Weights of a small mixture-of-experts language model, trained from scratch on English Wikipedia: a shared expert of 64 neurons.
Below are experts of layer 5 (counted from 0) of a mixture-of-experts language model. Rows are named router (the router's row for the expert), gate (a neuron's input weights, with its number), up (a neuron's input weights, with its number), down (a neuron's output weights, with its number) and show model dimensions 0-255. Each number is 50 + 10 x the weight over its row's rms, rounded and kept within 0 to 99.
Before each expert's rows: a language model's description of what the expert responds to. This comes from a sample of Wikipedia text that the model never trained on.

# expert 58
It responds to: Prepositions in results. Prepositions and separators in sports and election results and tables, such as round of, pick in, at home, near, Total.
router:57 36 68 35 45 42 50 53 41 51 36 50 57 51 51 44 70 62 52 44 23 11 35 60 57 51 52 38 52 39 54 32 49 58 26 35 68 52 45 46 58 50 50 46 53 38 44 46 45 47 52 39 32 42 49 42 50 60 49 39 57 48 37 31 61 44 53 54 64 48 57 56 44 47 35 44 60 46 61 36 38 47 47 55 40 47 57 50 58 31 50 46 54 49 39 50 40 50 47 66 36 54 66 59 41 54 61 34 34 55 27 56 59 60 62 62 27 50 47 43 49 18 48 49 51 52 47 46 39 48 60 57 61 34 49 45 38 51 46 52 54 36 60 52 67 28 49 53 46 50 49 51 65 44 50 56 56 52 41 47 72 33 50 53 51 52 25 35 51 49 35 69 66 47 57 53 44 54 39 45 62 41 54 45 38 40 48 47 36 44 68 59 66 42 47 52 54 57 52 47 64 45 44 46 50 51 39 40 46 32 45 43 38 46 50 48 47 57 60 48 55 43 44 49 62 51 42 46 73 52 65 57 36 48 44 59 42 34 34 35 57 58 44 57 42 62 32 47 38 45 51 61 56 54 52 45
gate1:36 57 39 39 54 53 41 67 54 44 63 59 58 59 58 48 62 31 52 64 45 54 61 49 59 34 57 53 51 59 60 35 43 45 43 44 46 46 40 70 60 52 47 44 46 69 50 49 48 60 46 51 50 50 51 36 59 61 36 59 44 52 63 31 73 44 53 34 59 64 44 45 49 58 38 39 41 62 57 61 50 50 42 53 68 65 56 47 56 41 57 60 58 49 26 34 39 34 60 59 40 37 69 50 52 44 19 38 39 51 53 59 47 66 34 52 50 40 53 51 34 45 48 46 53 60 57 28 55 51 53 52 55 52 42 55 51 74 58 47 41 38 60 53 54 50 48 67 64 38 67 37 55 60 58 53 61 41 56 51 60 53 47 61 51 48 52 45 47 76 38 53 58 50 66 52 58 36 54 51 50 44 64 46 56 50 56 56 52 59 57 46 44 57 44 35 31 68 68 59 52 54 46 47 41 65 41 48 57 48 57 38 42 51 40 48 50 36 50 49 37 39 49 64 39 61 30 57 62 49 36 46 39 49 46 73 51 36 26 41 54 48 56 28 63 71 55 61 63 49 56 59 49 53 42 48
up1:48 53 39 39 55 49 50 52 60 46 58 40 50 44 58 45 67 38 53 42 39 54 29 63 62 36 54 50 48 55 51 46 32 47 39 36 50 54 52 58 53 54 47 57 66 58 49 49 42 68 40 38 68 57 43 45 57 53 40 58 50 44 50 63 63 47 45 26 60 55 52 44 33 57 46 32 41 63 39 49 53 44 40 68 55 34 56 61 34 34 55 42 40 40 29 49 59 56 48 56 48 33 72 41 45 55 31 48 41 60 41 37 42 59 38 56 63 48 35 57 46 63 48 33 48 74 62 44 45 72 52 49 74 47 54 49 47 57 40 64 52 42 52 47 53 54 51 51 51 44 54 64 58 66 49 44 55 59 50 45 57 32 51 52 57 52 36 40 48 68 34 74 53 53 60 56 57 40 66 47 62 65 52 55 53 52 43 43 45 47 53 52 36 51 40 29 35 44 70 41 55 62 63 52 43 51 47 61 38 45 55 54 62 42 47 29 45 53 61 28 39 33 52 50 59 62 49 58 64 38 53 54 56 46 38 51 36 38 35 35 41 52 46 50 61 61 60 63 59 47 53 61 65 71 59 52
down1:30 54 66 42 49 57 43 47 46 37 48 49 58 37 57 51 42 53 55 34 43 59 59 30 53 43 53 58 57 52 63 44 57 41 61 62 44 64 54 69 49 45 60 48 64 37 52 62 64 38 55 54 57 66 38 42 59 73 48 53 54 49 43 44 70 33 50 54 49 65 36 44 53 60 47 51 52 41 32 51 38 45 35 42 33 49 54 40 36 52 56 51 53 43 63 41 51 34 65 57 57 57 51 69 71 39 50 47 26 63 37 42 45 53 46 42 67 47 51 67 39 53 47 64 50 66 55 50 79 45 44 51 55 47 42 43 53 43 54 54 53 47 40 51 49 70 66 51 67 40 34 54 55 72 58 64 46 53 60 68 41 51 51 56 35 45 40 55 49 63 58 45 53 26 57 34 55 56 46 45 70 45 38 52 48 54 53 50 52 58 57 48 33 66 45 62 46 39 51 28 61 62 63 57 46 62 34 46 28 67 50 55 40 54 62 52 48 50 71 56 66 50 49 54 44 37 45 65 60 24 51 51 42 58 51 53 58 35 38 51 42 57 58 58 48 60 59 42 54 58 49 48 53 37 51 49
gate2:49 45 44 58 43 39 50 41 48 51 53 49 55 47 42 62 52 64 52 43 65 60 46 50 44 55 67 58 48 48 59 48 40 35 34 58 59 53 65 45 41 45 57 43 58 35 43 62 37 44 66 64 45 46 58 75 58 60 46 56 44 49 43 62 39 48 57 26 57 49 69 58 55 51 54 54 40 57 34 26 56 53 30 68 47 35 61 59 48 38 47 40 59 35 42 53 42 53 28 40 62 63 69 44 51 46 41 45 59 62 57 55 52 69 65 32 45 43 59 30 45 55 36 53 49 36 38 37 37 52 44 56 55 26 48 47 40 47 33 44 28 53 61 34 48 54 58 51 53 50 43 54 54 45 51 64 44 58 47 65 64 72 31 55 45 65 44 61 60 53 42 61 55 59 44 51 54 41 56 43 55 41 55 55 32 50 53 50 32 43 35 70 72 65 60 42 55 64 55 57 63 50 67 61 46 64 47 46 46 52 45 41 56 48 49 51 56 52 37 48 39 63 64 34 70 46 55 55 47 52 48 56 43 52 57 58 24 51 53 38 43 55 44 49 64 36 52 53 40 48 41 43 57 49 58 66
up2:45 46 60 15 61 50 57 56 56 49 41 44 52 64 50 39 48 54 50 56 54 58 49 43 53 59 65 48 50 35 31 68 44 55 54 63 53 44 50 41 38 49 40 47 51 51 56 40 50 45 43 57 41 44 56 53 58 48 56 36 46 65 55 43 53 48 53 38 54 51 39 52 48 54 68 51 70 42 43 33 65 55 53 62 66 35 67 52 22 46 59 47 24 50 52 61 50 43 49 61 59 54 48 50 53 52 42 42 42 38 61 68 53 51 36 58 68 27 63 53 55 49 40 63 37 62 60 47 43 37 48 41 31 50 57 52 60 35 67 71 57 48 62 51 39 53 47 63 54 24 56 54 74 49 33 30 42 50 46 45 52 41 58 46 46 41 38 53 45 49 52 61 60 43 46 45 35 54 49 46 45 57 46 51 53 39 31 56 56 43 74 58 55 33 35 38 37 44 35 58 51 56 54 44 62 57 45 52 46 48 59 34 48 39 45 40 43 32 48 31 52 49 42 50 44 53 45 37 69 55 60 48 35 60 68 35 48 31 45 41 41 48 67 53 61 43 40 47 49 49 70 42 48 56 58 56
down2:51 49 53 50 56 36 65 53 71 53 48 49 53 35 44 45 28 59 62 28 49 44 48 58 48 60 56 38 53 66 54 39 45 37 38 64 43 32 55 52 51 59 47 66 46 87 56 56 47 57 45 46 56 59 44 46 54 50 55 18 51 49 57 57 54 40 47 63 33 68 62 52 61 59 56 38 54 57 53 37 51 51 50 58 40 26 61 47 41 42 48 32 64 46 49 65 50 73 42 46 63 42 48 57 48 29 63 53 45 38 50 53 54 50 43 60 64 59 63 60 31 57 47 64 55 53 34 44 59 54 47 38 68 57 71 56 60 52 42 50 54 46 58 45 41 55 60 52 59 60 48 55 46 41 49 50 40 54 41 44 44 70 32 65 61 42 26 61 50 73 64 63 49 44 50 52 39 44 54 54 40 43 55 62 41 61 48 63 47 48 30 47 61 34 42 50 46 39 58 49 44 68 51 41 41 40 49 33 52 61 47 42 56 48 54 58 43 41 44 59 54 42 45 46 45 41 57 68 54 26 49 57 59 65 45 72 52 50 50 45 48 53 36 55 36 43 38 46 50 41 59 59 39 55 42 56
gate3:53 32 47 58 28 45 52 56 52 36 38 65 51 45 42 60 55 63 52 63 48 42 58 68 36 41 53 57 74 44 63 60 61 50 55 46 60 32 50 37 63 49 52 34 60 53 38 38 57 42 63 39 58 38 67 63 65 59 38 52 42 34 45 59 46 49 52 42 56 51 50 49 63 62 50 39 36 44 57 35 50 32 75 43 50 51 43 45 66 54 58 44 67 49 44 59 65 40 52 49 47 72 49 64 54 38 43 49 51 65 55 38 66 58 70 53 51 61 40 47 59 45 50 49 40 56 50 57 48 46 68 57 45 41 50 43 45 58 35 54 42 45 30 38 48 55 62 48 43 63 57 33 59 52 38 55 63 55 60 54 68 60 69 63 41 38 56 40 39 68 50 52 49 35 59 62 42 41 53 50 41 59 41 44 37 54 31 51 43 63 38 59 57 72 54 42 52 49 49 56 28 43 49 46 45 48 54 52 55 39 56 47 38 58 79 56 53 37 53 51 38 62 70 50 45 68 33 58 62 56 40 58 38 50 51 47 38 49 40 52 48 50 40 54 58 39 38 63 46 54 51 67 54 62 50 55
up3:37 50 43 38 60 57 59 58 55 42 51 55 57 53 22 36 58 35 63 45 56 71 39 49 51 49 55 45 57 40 60 52 64 56 56 57 52 50 60 51 46 50 42 46 58 49 44 46 55 29 42 47 59 61 35 30 42 49 45 64 58 55 59 38 32 57 71 64 65 46 65 35 42 50 56 63 58 52 56 56 58 47 63 52 40 65 46 43 59 44 59 41 50 35 53 61 55 55 56 51 63 46 52 63 31 43 57 54 53 66 40 53 55 31 65 74 40 57 44 42 44 48 68 50 53 57 58 40 57 46 54 53 43 38 57 39 44 44 49 36 54 57 57 47 63 51 39 41 64 40 63 64 42 53 36 46 52 65 51 45 47 36 54 44 49 52 71 36 48 52 55 53 41 50 57 38 72 53 37 35 61 41 71 45 56 55 54 32 52 68 58 62 40 45 46 58 51 48 52 24 63 52 66 65 72 63 48 54 37 55 49 48 54 54 70 67 68 41 63 44 45 53 64 48 49 65 36 50 45 60 38 32 33 48 50 44 43 53 37 34 44 40 48 55 63 40 49 40 46 40 58 50 54 69 52 39
down3:78 44 49 56 28 61 45 38 36 59 66 54 51 50 42 50 39 45 53 47 53 42 59 46 59 50 45 49 51 66 59 49 53 46 55 30 48 53 68 38 49 58 55 60 47 35 37 55 54 65 44 45 37 72 44 57 46 54 55 49 34 39 40 31 48 65 54 61 48 44 53 48 60 50 55 46 42 65 76 47 50 39 65 62 43 56 46 48 56 64 36 50 45 59 43 42 58 42 35 51 58 41 52 39 48 55 40 54 40 64 38 55 56 56 57 47 40 36 61 49 62 58 48 51 33 39 37 45 42 55 57 65 51 62 34 44 48 39 40 43 69 53 50 42 67 45 44 42 46 48 57 56 44 71 59 57 65 46 67 45 51 43 43 62 68 35 54 35 61 49 59 47 43 68 54 50 47 64 70 47 30 35 47 48 45 62 57 22 61 48 57 58 58 54 46 51 45 63 55 42 54 54 37 18 37 54 59 39 55 48 50 34 41 34 48 53 30 46 61 57 60 57 70 43 59 63 49 52 51 49 27 43 46 40 61 58 65 42 51 50 62 55 41 55 44 47 42 58 58 60 37 51 60 46 44 63
gate4:38 54 38 49 37 60 45 56 53 59 53 46 39 53 48 59 61 69 58 49 63 56 60 57 58 33 43 67 45 58 56 53 38 44 34 59 51 59 44 46 58 40 62 43 67 62 36 52 53 53 47 56 68 40 55 57 62 50 41 53 36 45 53 34 47 41 47 36 57 76 72 47 33 40 47 69 55 57 53 63 57 65 44 49 42 69 49 46 51 51 45 61 42 46 41 52 72 51 30 60 44 52 57 54 53 55 56 50 42 57 39 27 45 55 49 44 18 59 49 41 51 61 52 22 51 46 42 48 56 60 58 49 64 44 52 44 46 41 53 76 51 46 51 48 39 45 41 38 27 48 44 68 51 41 45 35 41 56 57 62 56 55 54 62 49 35 43 44 48 56 54 55 51 42 42 53 51 40 50 47 47 34 61 42 59 40 46 47 65 66 57 57 64 40 67 46 55 49 56 37 53 39 35 79 32 71 43 51 46 43 48 44 39 56 54 54 70 52 57 45 41 63 47 64 59 54 41 48 54 67 41 55 50 58 39 51 33 46 45 60 36 55 49 79 47 60 52 53 50 42 52 52 50 48 35 67
up4:37 39 40 57 37 60 50 57 39 47 59 39 25 50 35 68 49 61 55 36 74 47 45 47 57 39 60 68 38 48 61 48 41 45 38 62 56 56 46 47 46 47 57 43 57 67 57 50 59 54 56 41 47 36 57 48 54 48 53 59 58 58 53 47 47 40 41 34 62 44 64 34 31 47 67 33 54 50 52 62 63 58 35 54 36 54 44 48 55 55 45 47 53 35 45 65 71 52 36 51 58 59 60 69 45 43 41 61 41 73 36 43 42 68 47 36 29 53 47 64 44 49 40 34 65 53 48 27 46 42 67 35 71 38 55 54 45 47 43 52 49 42 71 47 41 62 55 47 50 47 55 62 61 42 40 50 20 60 48 47 61 64 42 65 47 36 48 50 61 38 53 45 60 23 53 67 62 49 56 52 52 43 62 43 55 47 36 44 53 47 54 51 55 43 67 44 65 46 71 32 59 37 50 51 50 60 43 53 43 52 35 44 53 56 51 48 59 58 40 62 50 55 53 57 54 38 66 47 52 61 57 43 59 50 46 52 45 50 39 39 38 55 51 66 50 60 43 50 45 36 66 47 44 55 39 59
down4:48 56 49 57 35 51 35 48 47 48 50 46 47 67 57 40 73 62 49 34 59 44 42 46 52 29 48 36 58 69 66 46 49 57 52 54 52 53 52 51 49 45 38 51 53 49 46 53 68 46 58 46 36 56 60 55 46 72 52 64 54 49 51 56 29 58 58 53 59 39 44 45 51 62 50 47 63 50 66 42 34 66 63 63 42 55 45 34 51 35 72 55 65 57 61 43 38 37 59 71 55 54 69 42 59 52 55 51 43 70 45 61 49 47 53 73 47 54 44 55 51 51 42 45 38 32 24 51 25 50 55 46 50 69 39 45 71 42 40 64 40 50 32 49 69 45 27 63 55 52 59 51 41 47 66 56 46 59 46 62 53 28 52 76 60 41 63 60 53 44 42 44 45 52 48 47 56 43 41 40 43 52 53 51 60 32 41 43 57 43 39 40 61 56 61 54 46 44 36 66 69 49 48 55 44 62 50 44 64 41 62 49 60 53 52 42 53 47 47 53 49 57 28 43 64 39 57 59 51 49 57 42 40 51 43 43 51 41 49 52 55 68 59 51 53 59 54 35 73 57 57 40 53 61 55 39
gate5:60 50 60 50 23 37 42 39 52 60 51 63 55 48 37 28 71 36 39 41 38 63 34 49 35 63 62 46 50 45 50 31 35 73 44 42 56 36 48 62 60 62 40 38 40 38 44 66 39 42 51 44 49 55 42 52 42 48 41 51 48 55 53 52 53 45 52 41 56 53 55 34 49 53 50 53 52 42 33 42 48 57 45 61 48 39 47 36 41 37 56 66 52 60 52 48 34 61 44 56 51 63 60 38 43 58 45 42 53 55 50 58 52 47 40 50 47 57 36 53 63 40 38 49 55 63 35 62 48 43 41 36 31 41 49 53 35 43 59 65 43 53 33 43 66 37 36 40 32 41 64 54 74 38 39 55 36 42 48 51 51 41 52 26 43 40 48 60 61 59 36 33 58 67 68 48 58 52 53 49 51 47 41 43 51 59 65 47 48 49 56 56 57 41 45 41 55 36 39 64 51 52 54 54 55 39 54 50 46 61 53 31 54 47 46 56 44 47 63 37 61 38 45 48 41 46 30 38 47 25 72 49 52 46 41 46 35 56 63 44 53 58 37 56 66 59 39 46 45 39 63 68 47 31 31 55
up5:52 45 56 50 55 66 71 44 50 40 59 30 46 32 41 75 55 63 49 66 40 37 49 38 56 46 44 64 73 36 39 58 55 29 50 32 45 49 51 57 35 54 63 47 58 42 58 41 44 47 50 57 30 40 48 50 73 41 62 43 66 56 33 49 55 46 53 44 52 41 29 49 54 48 54 42 39 54 47 50 42 52 56 57 60 66 66 55 50 53 43 69 63 47 46 49 47 51 62 31 42 55 42 50 47 50 46 41 48 56 56 55 52 53 44 43 58 45 66 38 45 53 60 61 38 42 58 62 38 36 61 55 47 64 49 61 57 43 56 47 55 52 65 77 58 56 40 59 63 59 60 45 45 47 53 48 52 62 64 48 60 52 26 61 61 52 59 43 57 45 48 58 46 43 36 28 59 59 35 50 36 47 61 55 50 53 49 58 57 45 42 32 41 60 61 54 51 55 42 46 61 33 52 48 67 53 56 31 38 40 48 42 54 56 57 59 47 54 54 44 60 67 75 77 63 64 55 36 58 50 41 59 47 37 49 54 62 54 49 53 51 61 49 29 56 37 41 48 41 69 40 48 49 74 55 41
down5:65 40 55 44 24 44 44 41 54 52 38 61 42 54 58 49 56 56 37 48 35 39 41 56 33 49 56 39 53 44 54 56 59 31 51 58 57 67 32 42 62 57 56 26 52 37 60 43 29 54 51 60 43 45 60 35 66 48 53 62 49 40 36 42 45 43 43 50 59 62 49 53 44 48 33 64 44 34 43 48 51 46 51 62 57 48 62 35 47 46 55 53 61 52 65 65 47 59 51 55 45 62 45 52 44 45 36 38 48 46 56 49 52 80 50 32 47 43 50 43 47 67 52 58 62 47 54 41 36 56 54 43 61 46 64 36 56 40 64 58 39 46 62 35 37 22 61 55 39 55 52 57 78 56 47 74 38 72 66 51 53 54 52 52 46 44 33 51 50 40 56 44 68 32 51 74 50 38 51 50 65 48 55 44 40 38 56 40 43 37 50 62 59 64 33 46 38 48 57 57 61 55 26 53 54 53 48 41 47 31 52 59 56 41 44 48 41 59 34 49 45 49 43 53 53 59 44 61 47 44 56 52 66 48 68 40 57 50 55 57 47 62 49 47 50 48 45 27 43 48 53 38 47 65 41 50
gate6:69 39 45 46 35 40 55 56 38 60 44 52 41 56 61 47 55 56 42 33 31 62 59 41 52 48 51 42 47 53 50 43 38 43 27 56 48 53 53 55 61 61 60 67 47 68 54 47 41 54 32 55 30 56 48 48 60 56 49 48 56 44 50 52 56 40 65 63 41 50 66 27 58 58 52 47 55 43 70 50 48 42 41 44 49 50 50 53 72 35 55 45 68 48 55 58 52 54 52 75 52 50 53 44 51 52 40 44 31 44 52 63 40 52 69 47 48 34 34 49 44 42 38 35 31 44 45 38 27 52 52 57 45 57 35 49 35 47 25 45 43 36 72 52 45 46 49 52 49 59 47 46 49 56 44 56 44 54 62 60 66 53 41 41 68 51 33 52 64 42 45 44 41 48 53 45 44 22 44 46 47 47 42 35 32 44 51 52 60 64 55 38 58 55 36 48 48 60 40 50 58 57 47 50 41 57 59 37 53 44 52 42 32 32 44 49 48 33 51 51 62 42 63 52 41 62 46 57 57 46 61 62 51 64 37 47 56 34 37 53 46 54 41 54 65 56 17 34 59 42 52 68 50 37 66 38
up6:52 46 56 53 61 46 44 54 53 69 35 42 39 53 53 55 74 56 57 53 41 48 58 40 58 58 48 49 49 50 49 43 37 41 25 53 44 52 53 50 75 54 70 68 48 54 42 62 54 57 39 53 20 50 33 52 50 63 49 56 49 52 54 56 60 38 65 47 41 54 63 43 41 59 56 43 51 47 78 57 46 47 51 45 38 52 39 55 81 42 42 42 51 47 50 46 48 61 46 61 64 49 57 59 42 48 40 46 45 19 57 56 38 58 55 47 57 46 40 58 46 53 38 48 39 50 37 50 34 49 44 69 48 53 38 55 44 50 48 39 51 27 64 45 64 44 32 64 46 56 41 45 49 53 51 51 37 43 58 57 38 63 43 41 57 49 31 49 64 44 41 40 38 53 56 58 29 34 52 40 45 50 53 50 50 39 53 44 48 62 48 37 46 54 46 49 65 54 66 49 49 62 46 53 35 66 71 37 44 31 44 41 33 52 55 42 32 41 54 62 61 55 52 53 53 55 49 57 48 38 54 57 54 65 32 49 55 41 51 50 64 54 41 54 70 62 19 40 59 58 54 55 46 59 69 41
down6:52 42 60 46 59 33 34 49 58 49 58 49 53 59 38 56 42 37 65 61 49 58 45 52 57 58 44 61 59 47 46 66 65 53 64 56 50 52 74 57 67 49 59 62 41 44 19 76 50 47 51 42 35 55 65 48 48 35 36 48 59 33 41 43 41 58 63 63 38 41 44 39 49 39 55 37 58 63 43 46 48 60 40 43 42 59 45 40 51 50 34 50 42 54 54 50 46 41 66 40 71 57 43 43 53 55 52 58 84 52 45 52 44 49 45 56 35 64 60 48 58 49 48 43 45 51 55 52 45 64 54 56 59 38 39 64 60 34 50 54 55 44 62 48 38 51 55 39 35 55 58 59 61 36 49 60 58 31 52 46 37 42 58 59 48 58 56 43 66 43 65 55 54 58 62 51 27 43 34 44 73 59 37 54 51 38 20 60 61 51 43 43 32 37 46 45 49 43 51 46 41 52 61 53 47 57 62 51 50 56 53 34 40 37 46 49 60 50 57 45 40 57 53 69 42 41 54 67 44 58 46 46 50 59 33 54 42 60 59 55 39 63 49 55 39 51 43 78 50 46 50 64 64 60 54 58
gate7:58 46 55 59 40 45 56 48 48 45 39 69 44 59 54 58 73 60 49 58 53 56 40 44 52 72 59 44 73 35 62 49 43 62 47 58 55 63 46 72 73 64 55 39 59 63 49 30 53 59 56 48 50 41 61 49 38 64 33 54 51 56 57 39 49 56 64 42 27 41 53 60 52 60 57 33 58 53 57 57 54 49 41 49 66 41 49 42 54 43 54 40 47 55 50 44 38 58 61 61 61 48 69 69 63 45 34 76 47 52 35 56 44 44 56 64 40 40 45 56 57 56 61 42 33 59 48 53 43 43 63 55 41 56 33 50 51 49 61 53 42 48 73 44 56 52 53 54 59 58 46 40 44 53 46 63 53 41 51 37 47 53 48 33 80 48 49 52 55 61 45 54 49 47 39 51 35 47 63 53 52 66 51 47 45 53 43 47 42 54 42 54 59 67 40 37 43 61 47 40 40 62 79 48 58 45 53 54 47 55 53 56 46 44 73 64 52 62 52 64 73 58 63 50 58 54 64 80 35 55 57 56 36 47 53 33 61 43 47 55 47 60 53 33 49 43 52 63 51 51 60 47 49 52 35 57
up7:62 71 56 40 35 46 68 67 35 42 41 58 47 58 45 57 41 48 54 48 44 44 61 41 46 49 52 66 48 42 38 34 39 55 44 58 44 52 67 66 58 52 36 50 60 60 48 73 28 56 36 48 47 49 54 26 51 55 25 62 48 49 51 39 61 41 51 44 42 41 51 57 54 57 65 49 53 62 60 30 48 71 51 60 41 43 35 41 52 52 56 54 62 61 65 42 53 40 42 53 54 52 58 63 34 64 43 56 44 45 54 61 48 44 55 53 39 42 33 38 51 52 61 42 44 44 47 62 49 42 50 55 44 48 43 67 72 55 54 59 50 50 50 55 47 48 43 51 68 63 39 35 58 46 42 38 63 67 48 42 59 55 55 57 59 66 43 49 50 39 50 43 66 49 39 47 40 56 55 41 54 53 46 57 35 35 44 43 33 75 40 53 51 47 37 61 56 28 40 52 48 55 52 45 61 33 41 47 36 54 54 40 44 36 69 58 55 44 31 64 52 36 51 39 51 46 62 57 46 45 48 58 47 68 64 41 64 52 44 67 64 67 46 45 56 50 30 52 40 34 59 36 57 35 33 41
down7:40 59 42 53 66 52 44 47 47 39 60 64 54 58 50 58 60 42 55 56 39 42 46 49 60 75 51 61 46 61 42 48 47 42 41 55 42 37 66 54 59 49 35 49 39 51 49 46 57 51 79 49 41 48 49 64 47 46 47 61 62 63 61 49 42 54 69 65 33 37 33 56 47 43 64 61 53 46 44 52 37 44 46 45 51 57 32 57 55 43 27 59 55 57 63 46 49 39 78 52 58 60 63 45 49 69 65 51 39 67 56 62 47 43 68 51 43 49 55 38 37 61 53 36 63 31 62 26 49 58 28 70 49 33 54 57 66 53 54 48 59 48 60 42 51 48 46 41 45 49 41 40 51 33 41 49 67 62 63 38 52 51 69 49 46 68 54 59 43 48 69 64 53 38 66 66 70 58 56 48 42 69 38 63 39 51 44 34 54 56 31 55 50 36 60 39 49 59 56 49 52 39 61 58 55 51 45 52 44 50 44 47 48 57 43 44 50 60 53 47 68 58 42 50 35 34 66 51 43 33 37 41 54 50 46 47 49 59 50 46 57 53 47 51 55 41 58 65 45 45 58 38 56 54 35 50
gate8:53 40 42 54 41 50 37 47 42 59 61 44 58 53 76 46 32 47 58 41 54 41 46 62 65 56 50 19 34 49 41 43 52 50 42 52 53 38 59 58 53 38 60 46 57 65 49 60 52 58 62 78 46 49 44 60 51 58 62 61 53 45 47 46 52 51 54 32 48 32 58 60 44 35 40 54 46 35 48 62 54 36 53 41 55 40 49 51 59 42 67 32 46 56 38 43 57 36 48 59 53 39 40 64 49 59 37 64 65 60 34 59 49 71 55 47 32 53 46 31 50 41 59 40 63 63 38 56 36 47 49 51 48 52 55 58 35 42 42 50 61 48 57 36 68 46 35 48 39 47 26 51 52 48 46 35 73 34 60 45 60 40 51 58 38 49 52 45 46 50 45 56 52 66 50 59 39 30 56 48 64 44 46 50 41 37 64 64 62 29 71 35 36 54 53 42 81 53 44 49 68 46 48 51 73 73 45 40 56 57 56 51 38 41 49 61 54 54 53 67 46 47 50 50 52 56 54 46 53 46 48 61 56 44 55 60 56 45 42 59 46 32 41 47 60 48 38 47 60 44 57 58 43 56 52 43
up8:62 53 46 53 32 55 45 39 37 68 56 42 48 53 55 53 55 44 66 50 52 40 31 42 66 35 37 38 31 60 45 31 44 53 38 41 57 40 58 51 52 50 53 49 53 52 54 69 50 62 59 74 35 62 53 50 47 64 50 33 64 46 37 61 48 38 44 57 42 55 60 51 50 56 45 50 54 48 65 32 53 16 47 34 74 35 48 61 44 50 57 36 51 57 56 42 50 55 60 55 59 37 49 58 51 47 41 60 54 54 35 65 42 51 44 59 45 49 45 33 36 45 45 44 64 59 67 43 41 56 56 59 44 52 50 48 48 40 44 33 54 49 63 41 55 46 35 59 38 45 27 57 39 51 49 38 72 50 66 55 42 49 56 41 44 60 58 38 27 45 62 69 52 73 54 50 42 63 62 35 49 54 53 59 38 38 67 57 52 59 64 52 39 66 61 46 68 53 56 52 69 58 49 58 60 48 49 47 52 48 42 48 43 46 45 50 65 57 62 42 40 57 55 58 57 57 45 59 67 40 50 47 47 42 42 67 60 27 36 33 56 45 48 40 64 51 51 60 61 47 43 63 38 47 44 47
down8:28 43 46 68 57 63 65 46 43 77 74 53 63 53 48 58 48 43 47 44 51 59 49 49 68 57 72 54 55 37 56 66 68 53 52 45 56 44 55 45 39 53 41 37 60 49 41 54 47 47 43 41 69 67 51 47 51 34 58 32 24 55 57 63 51 63 45 59 57 40 41 67 41 51 49 67 37 40 41 56 54 68 22 55 37 59 35 52 65 51 32 42 58 61 26 47 42 48 58 42 38 43 52 51 55 55 46 46 47 49 51 45 55 48 70 44 52 52 51 33 49 53 60 58 48 55 40 47 49 46 53 45 47 48 46 78 51 41 63 51 59 59 36 58 47 42 65 57 32 54 42 53 41 40 62 54 52 44 35 48 60 32 55 51 37 40 35 35 35 46 54 42 74 62 52 60 69 42 45 53 57 58 46 56 63 53 57 68 40 49 46 53 48 56 56 45 43 62 37 54 59 54 58 47 61 53 41 55 45 58 53 53 58 71 54 43 68 34 51 63 42 56 58 43 61 44 39 51 38 41 40 54 53 38 45 38 55 59 59 57 61 41 55 51 67 41 52 58 40 58 56 35 51 53 42 36
gate9:56 40 64 42 71 48 46 51 53 37 59 69 57 47 46 23 57 48 44 46 50 37 50 67 47 47 37 48 52 33 45 51 44 50 43 40 46 49 54 43 54 61 46 74 21 53 39 45 66 47 51 55 64 59 70 46 45 61 60 57 58 50 57 54 48 59 57 31 56 53 32 47 49 46 49 33 41 46 47 54 41 59 57 55 43 63 47 29 72 48 39 51 39 45 60 60 35 43 64 54 46 70 52 40 25 49 45 52 52 54 59 46 28 43 59 50 51 54 49 51 52 58 31 42 72 56 60 44 48 70 51 52 49 56 52 48 45 54 57 42 57 62 68 35 75 47 54 44 45 49 51 49 53 46 43 37 46 62 52 46 55 43 47 49 65 51 41 64 47 27 55 55 46 61 50 46 26 74 60 57 51 67 47 72 64 49 54 45 46 39 58 45 50 60 24 44 45 52 58 40 56 59 31 47 52 44 41 52 48 38 57 48 52 64 57 67 39 48 48 53 39 37 40 63 63 45 59 56 41 49 64 58 63 60 48 32 51 58 42 42 51 56 55 71 41 48 44 58 59 57 36 52 48 43 60 45
up9:59 58 47 63 60 42 63 43 40 50 35 53 37 65 48 62 33 56 48 50 49 44 42 38 64 66 47 62 38 43 73 53 58 59 52 65 47 51 42 48 50 44 53 50 45 45 57 51 42 44 36 45 37 53 52 53 51 42 60 50 30 55 47 63 70 37 43 68 48 59 34 31 55 44 34 54 51 48 54 38 49 35 47 30 62 46 67 54 42 40 48 58 49 54 55 47 64 61 33 51 60 37 62 74 60 45 45 40 47 67 50 56 50 59 62 67 34 65 72 45 48 41 61 45 40 63 32 49 62 38 42 51 50 35 50 41 33 35 56 57 67 61 45 49 42 57 54 62 39 43 60 48 56 46 56 49 50 26 40 70 52 43 58 66 31 50 41 30 59 41 35 43 46 42 54 37 56 51 60 59 64 64 57 51 59 49 50 50 43 47 49 52 40 51 63 51 58 45 50 71 52 47 49 35 42 51 59 58 56 41 47 36 37 40 35 41 49 60 50 61 52 48 56 70 46 46 45 46 56 60 30 41 44 40 56 69 49 50 50 52 44 48 50 31 68 52 43 45 39 53 70 27 41 47 42 40
down9:45 56 54 40 65 42 52 31 47 44 50 72 59 54 28 40 53 28 52 50 52 39 50 42 50 55 46 48 50 39 59 45 68 59 50 57 57 40 54 38 48 51 40 71 55 47 58 61 46 48 36 35 48 45 37 57 46 31 34 53 46 53 63 65 33 41 45 55 43 48 45 50 45 55 57 54 50 46 58 48 47 58 33 60 50 33 41 66 46 50 50 45 47 62 50 53 39 27 57 67 37 52 44 59 62 54 41 40 60 46 65 53 42 46 30 58 50 40 46 49 54 28 31 37 47 64 55 60 50 67 46 37 54 51 38 58 24 58 43 56 44 54 48 55 36 42 53 54 66 50 46 44 71 36 47 51 53 62 47 42 48 40 35 61 41 54 46 50 51 40 49 53 37 40 50 47 59 45 33 39 63 49 55 57 43 42 44 37 35 58 44 61 65 27 72 64 50 57 37 43 51 23 28 45 44 63 27 51 52 57 47 55 48 39 54 49 44 44 62 47 34 44 25 46 64 49 48 41 48 39 58 41 46 59 49 41 56 42 35 41 57 45 50 34 41 47 53 51 53 56 31 20 48 56 48 55